config = dict(
    num_hidden_layers=11,
    hidden_size=128,
    n_experts=128,
    experts_per_token=4,
    d_expert=64,
    d_shared_expert=64,
    hidden_act='reglu',
    moe_layers=[0, 1, 2, 3, 4, 5, 6, 7, 8, 9, 10],
    router_score='softmax',
    normalize_top_k=True,
    routed_scale=2.5,
    balance_loss=0.0143,
    balance_bias=False,
    init_std_router=0.0134,
    lr_router=0.00063,
    vocab_size=11971,
    norm='rmsnorm',
    norm_eps=1e-06,
    tie_word_embeddings=False,
    optimizer='soap_variant',
    learning_rate=0.0063,
    beta1=0.95,
    beta2=0.95,
    max_grad_norm=1.0,
    batch_tokens=65536,
    max_seq_len=256,
    train_tokens=277000000,
    max_steps=4227,
    dataset='wikipedia_en',
)
Below are experts of layer 7 (counted from 0) of a mixture-of-experts language model. Rows are named down (a neuron's output weights, with its number) and show model dimensions 0-63. Each number is 500 + 40 x the weight over its row's rms, rounded and kept within 0 to 999. Numbers have three digits each.
Before each expert's rows: a language model's description of what the expert responds to. This comes from a sample of Wikipedia text that the model never trained on.

# expert 54
It responds to: Words opening sections, notes or infobox fields, such as Born, Died, According, Early, Reception, often right after == headings.
down1:517449476477504512594493547520490576486507530514588540496459485445523494454502570555509494485427553500548517405530525479485515583438554572494512517508518545571475469509445462515478477444495502
down2:494527494495462524455540510522552494482587466522476457486541482508487464468551514529496567441548541459597481491435521473496462463494500495522554497475464529515480547527528429499432535454533446
down3:496562449511479498527454466447482511422522533489558535524442563485568520541508583460466553499511463487563515463505490544484512470476498376451429463518486464531510496445550514482529442565532499
down4:548542535504473469521454554487553519492546477515488516508565506465519548469458515449536501491498476488460467494446491482447432491500567402435441496505522560542546450527441622505445496495517548
down5:472538543496421491492504456524483501485543539491520522442505571507550509598453483478496540482501442474528462474464445431496530571436505455484489535524483463501471542438518432498556583501456512
down6:524503521479542449436507461529568479570480519467466493481617462555514475563505504498515497451473515388471531565452452553426454451511559524507535462488529471458449530480527499501473447475556492
down7:513518514505490510518544446466503565491505516539466465437520516489580506525531465511414581533500466461564501530586512500487463416521552498543470564471493528475511466601553447500536552495442469
down8:484457492576504485457462489486536485527407438529424428484497505441514509520497469452483506421485498504515527482474417438392431557508531514524498514526581466464514518453446458473503500538516465
down9:592534531427522534501499523490494462500572524513513466505581476494483499543463442452448480529453481574450554451516483456518493480501507531464455559506402509502552601522450519513443501469510446
down10:582498401532462439518424527492549492472495547486509554537481467524473528508546560484579566548481525439592436521476524540448490439569509512506454448423459532486518566478485550492512456470484378
down11:507501434502497444475483464522431505566493503513596545461507474474472490539516521407475467429560543504424506550497555493491515516511517474489505397546565524497498634510470484519522502531524463
down12:471448503541444522503492502431486526477499478521477565479531569540529548498545489531488432508430438518445574530500414487491519522544432562517508480500466586460498546521472501554482440464553452
down13:478451505493515465484543494493503478518468490584522512416446525506427603454493484589544448497500600485475449573459535553500505463495475547536488519490515494500490411476487493526459486523493480
down14:457422495501548459518497450465464435462536466506543486489481496548502455548478582438442439511502492477465501458510445516495520422513538407514481533511488508585522494457511450561578469487433458

# expert 8
It responds to: Forms of be, have and become after a subject in biographical or historical prose, such as was, is, had been, became.
down4:472543581461500471547503513518521467503576470478518498445460482459548491415467501455544543495493533433511478502424507501500488517496504546535542532434496575444496522575567516483478514482418500
down5:536393434452546473497509520496536475472454458520533497506522473534579490505493458496513443539510514499446493463497492488548537469480494564529520427487528522497448501476472440526541535450473544
down6:501525549445482521558429478524526497520411514508483500517531544498480515508460553476546503458453491492544494486461488486424426486582503480427549545488489563485558481524506533473545486502482561
down7:486483505433482531526529475413503541493520449443525503499493503578513538526532549409532471474503569541485464497527480550493572458578413501555454397468465486531507488548500460470502439502451532
down8:474473418511467491532450509470517532459440503560523512502461514499640486528547543563519509551522537515475465515490538504499519485496489504510575453555382500563512479549473500515511474529577524
down9:456439494487496551535483492509506460520530448514466462515543526484513609457534472500448451593511517508501495471484532493441488408480465431473539553529505505429552529493489527497452527480518523
down10:490568538488535455522504522537510441501528542461526531490429511434489552481467494455490495462482516516495484511469468510526523496432508482458453480523438580481451500421469528467518473502595507
down11:481569359550478549560468463530483480514433493475517502469470517518534537599469501496516463474442491563484488530505526541503486483471471455488434531512527544478456479473496547526543481585458557
down12:476508517530528455525488472461379482504506436444540422518522580534479588457549557472517478497520519565514517553453465511423534416462491534466526508470485542436539473515471488504480440582455476
down13:562468467471452540583412493492519560508581527509472473493525510472482521486407423540494509527547480550538507567510509508449486517517508581451518518487555512515468498428549555479595514486457449
down14:487568545429594564473522474497444501456513527433482529546540431461548515526527503481459516489515486580513532529502473515531529512418512546477505501503504456517539472498464555513489444513484499
down15:423406459553505453525490480522569553526471474477468474501484427492593488486500398492497521529482479522528416530506547450537537515475552496545516514488559521468502507496494499516503463494508515
down16:443513545462489538536504493537461417505483468469514488552436482518480537581577477570449461502560498561537518444482515422531495558512549472476518434436474502490538511471493554491556484497465547
down17:536434509508503441456466460461585498584528456555546528470526511542551548527521545474481491523487534494505548592483499515519529467473458467513559473475488488493516492453548540512443538485512580

# expert 44
It responds to: First pieces of words split into subwords, often sentence-initial or prefixes, such as Be in Before, in in investigative, Un, non.
down0:467513471461423480490457496499532503497469568536514527528571494531580528501510528522511591526471462470496475502376457473587527560496509514497493506441530537508520511479522574513495479575479541
down1:536565484550507494514512475496507541538491538471495458498465485434516463481464529534485498488419506496517454450547532513425504404537541563408513520537445492453443469549510536498518457445528456
down2:538474512444487512472514485509520542434518536523481479502449522561502510470513495540482527556406468628545458520528455506494450533570556497577444480439489505511525504505484472501563480534483463
down3:575513541484519441489520501548468494492524514466465451466509474514521503508528489494516431558471567510481483499530480461571462525575573500521470557472468498430545459512504479522494523394452526
down4:545546490531526527544496487505455519563545557501546515452485519470550511474492576516455529512603461530544590536497472540522515465457532464518513504450460460409458533513532449506488472515397443
down5:453478474592514519513540490484491574419450517482545517450494499543525545544539528494526445478459506472568466522475525463508565516487518518465514539470512460554559564557490490418484447510445580
down6:560426544531485498503483378577480508497481527495440506459525492468488468545532533596563490552536529539458447477584536536559568494472509489442542469510572482456455521497504461541520574513464514
down7:511581568487539501487574522514473441535469575526457532469476492577523488405490555516463532528439529554432506420504531506495473509490478467503477445545499459545522495492569443476529485512481405
down8:570471470444516512505503475457492570478555486534518485525550527519525496485457547460396510507422435530496522461520509514510563462512478583466483423492488500392478498486531482491489547542479491
down9:461521518423538550543563548551519517482529538478463506502481480438495524470512516470483454485564507499492553494569525401535544559555555531434493478542563503450486500558537514462474521463538480
down10:521474493578525531477499409457503426477560555469488483497542587504447467464498539532539528480429538431546518498490576474537522593467482504499478510557511461507484431557508455542440487539551473
down11:438442526528535536542477483507459452598503422476516483508457492467541495513435497438488515500567503418519486535510551509477522483482479538500504537452557483542450469521489575435513476510492543
down12:511583448523491525581514578553445537503539436513512539558545517549496518379527492459508459389472548484458490467527534518508434536459495481523462427567484435528525492445536471485467517513527521
down13:445477527483530525540479559420513573483565515502554466444484540537568520525526477484516483573421521549442494487472504455460446526537500500518573494535523460486490464503551443510450530523526503

# expert 9
It responds to: The word as in roles or comparisons (as a pinch runner, as high as), plus became, named, when, minus signs and table separators.
down4:520456423588509484535591551539492437494578566512528484535404505489499457503486508503481528456495531506503505494567482506505530520475495530469512454458446470496433564562483480512454533518504505
down5:437512484451539448533529474506516541504511439440545554492501429472457503487450466441541459531526587569486474490526542497524501504499439498449531483473469515494541553505564493476507502540493567
down6:542497542514492490537515533548440433530508541491506481417509525507523530487466489528489514546474461500461544446538495557501509518504411399495509491529514530472492584429557446584461456551448508
down7:458492476462483400487548585507528549535525524442461544494466496515462533526513481489511463486509521397492547509464520440450496483492530554487470499475495484549523510543567479539432465529569511
down8:517477523470438546436372454578457522511504547466505499484453490524508465534464508513537534480459528441519508504464565521506577534515520443553529462515489503451594530405499479434448453550483577
down9:486442611509507539492547496464484507462528548493542476484519450551435460445490497509503573463472446512487477512583496497540514490510554506500523460572536522552542460504517562505522578538481520
down10:562410494523528492514503508491478448524471510439473533512435443536429457488487549508522549511537473509490534467530626562486536505463495528511458542495463561532492477455455473438538536577442513
down11:544422524491480467442422435535524542467511486496447505486464586522466481448406547443482478521490473510534547496515518483518471439549480496529541490471528502483485455486538489460523455474538507
down12:479568517439447479465500573447519492466496514513493427503491491516438487483490439539520520499465488544558558572450459516460485552496536507481574523533492521531429479405522478515540509502543426
down13:527526465492458567474460527541518543538477537501522483536372530488521477529484491504484427438546481552532509445501506493435498518463469479477520496483476501535526492509533509473493543546508476
down14:534392449525521493543449525463491567557592514459519548506472494531527452510500494416494504512530463501476467511451573473557502505513486469502562498568468614515536529516413508571446544514525546
down15:574554448503412448501535533508498495479433470518544472504490517465476546485443539522590524502505548437507532541444483461469516504422579534548509504567514544536452499446474554502512548477477508
down16:524476485540485521473502485442521516396503502501466475522514557511501554520433563495520545477488557439485530540489479558475500530474539498469502585514492453469508463518517494483548527449482495
down17:454469505524531485478409490534468421531551497541451462494501561422509512469482504547436482468458497539496485515410514451528494474424543521530448499500483501468465498492564495544469510476474450

# expert 18
It responds to: Content nouns after the, a or his in reviews and descriptions, such as album, touchdown, style, day, volume, interview.
down1:512506557553470469504466520528502523474480510532475559511463482469504581524486520471490487510524433526505511494596560471539610538505532482475515460446486457599568495563461537539510452558444610
down2:487506471511514422557522468491554483520532453489463555500543480563498490492464502551524536464556504513481446475499495554459553516450485493490468429529523482551479467514524496490492537478355469
down3:458485499487402474461526524545524460450531526476420519493517446526504435498510539584530548487506454550550445489515498499440444541495481434509471458538509502501482574528459504511499523510442484
down4:541545463550512530491457513493465471554558588478478577491481506520471486479509546545481385479541489444469522448506416493496453431492496552528496545539549536484518526552608436525499480526535437
down5:552447487546520491523452585521488462476501527588504498522534500490484416437517469458535468463515492559401468513537469523474570493493492471484496527490493482426483516434567494487463428480431443
down6:572474509469444489566516495525460466486563467461465470551418512416525524532521515472480466468528491453452448520514516510528463461526471508492511481599550438514494519515453541493503492524467514
down7:476510449417442505442455518541483473520506524565501556487545514459511554506495468433533546480491525550537458528506466549537511438513474524503444586469463535484501463468523487507464539501444556
down8:524419481554483477522546554501450619510513502501453510517458486468451464537552480493463506547452475501525545535512401464520556505495557474472477453484557437514524504547470575499561525469503465
down9:517545512604510514471521606419501591517513551503488470539509467498548436514449475482553473581427473513516516521518477510481483531476488597454514533543465509499454521593558582513474421569449471
down10:488457452493564474438437532496526486549519468542557495491531513529449480510552497516510550463470500602512455479445540507539531496507485483519532486521571486466440506459471483560511501484424448
down11:535552513491534535557520530461521507581595511511453436448541457565476484537557505457459492494467482528504486553547477519515553487476389512420605494533467568466527475500486487556453510562483510
down12:623495519504572436490469580505504526540491529439482536541491525460501484519542491482530505460434420422483473490417503526465502469525511521530563457506529493501504442555440477537448556491500524
down13:579514434493509481520472461554426502435498508511440490479491473571449527468500489466489541535586482523454493477566516517473417473560475513465593453493506561557490517537566466513536586530454532
down14:481423482521521547515488518464403481545532495521511465409532503576538503531413525572508495501469519565529526526574484510509562486451500582504550467551515515495502544485480505500535447509560504

# expert 60
It responds to: Dashes, pipes, colons and semicolons separating fields in tables, result lists and infoboxes, as in June 1906 – Jan. 1907.
down1:521469483524435449539409525496433564478408460481446499502591514460487525459492476514507450561521495562550508546478456490446499500520517521482446433523489504392471459471517526503481527560525474
down2:508410536534453494465476554448517494475495531500425521535464560518519551448445448521439540524427486477472483549385534452428524461490568482524538473538446490482491492484517520511525548571528496
down3:473468525530488401531546473491558511511533548514541545471473579429492497511579440524496507477542507529541456431516525483544535464577514465552469556505474563560477477449520426544449501488522491
down4:522628462501426526547557552508460445490486485565535492516463469499504470449548498539512571439488537510469431544447556518537551479557477477487465463495434514438506512554510529498498469471590537
down5:518489486545392417555497520519500543490552458527479529492484496521496485513562422469569427555534552425506534536471570557527541473489507470513560554529508568507555453602499492483503487410534476
down6:496549567515437509526592556499529561454496505480458533515464576518492523440479449418406498465519554505469480522530484563503455522470487518435483524459466528517463480530515534441536521553537466
down7:471405551560427520480544503466571492498513442527502474471460532518435544504427491553531491517484434474451429559546492498510515598553498485509510558470556511577496503494435468458513501537505477
down8:483469481512541448470529525500536494555501533476498449516484475505499505577475401439491470477462503520554551526473462491480531538518503417527559484475490434518512509501547498482436536481465561
down9:463423488529472481483550473513484559453483560473506542478501632468482481505519534540467556518462491569438497457484482508516473476528550516466533454545476411497509493498549543506504434445502573
down10:510465462513492507572476443507448463482510433427554486484433563583490534539499546483520419473514502446496516509510519507517468432542495535453504477563514494487507524521481484525537477535481527
down11:496480448552521490425593535541484528470452451499557461594471556497493525469502506548516542522512609547517531493407438500489558510491530427439456467543506511516469443528468536537468540468447519
down12:563478491562537553579495463550541513610516540481507508484516538453432494530497576526410500539498477560459630506542536524541511528518480458514492433441513489524434521452476523511528500500448514
down13:492547501502503487507483495529456514461572484547512566515510479540513482454452460499526493543518555521538466471585459472465543457449448538491574468465461492541449531530514574585459518450486470
down14:505425556473462455463509517467577559493555506427410445453531523439504462443491587515493495577536511527534572486526529510468581465551486445487445476453520532498482549610514480472458459502450494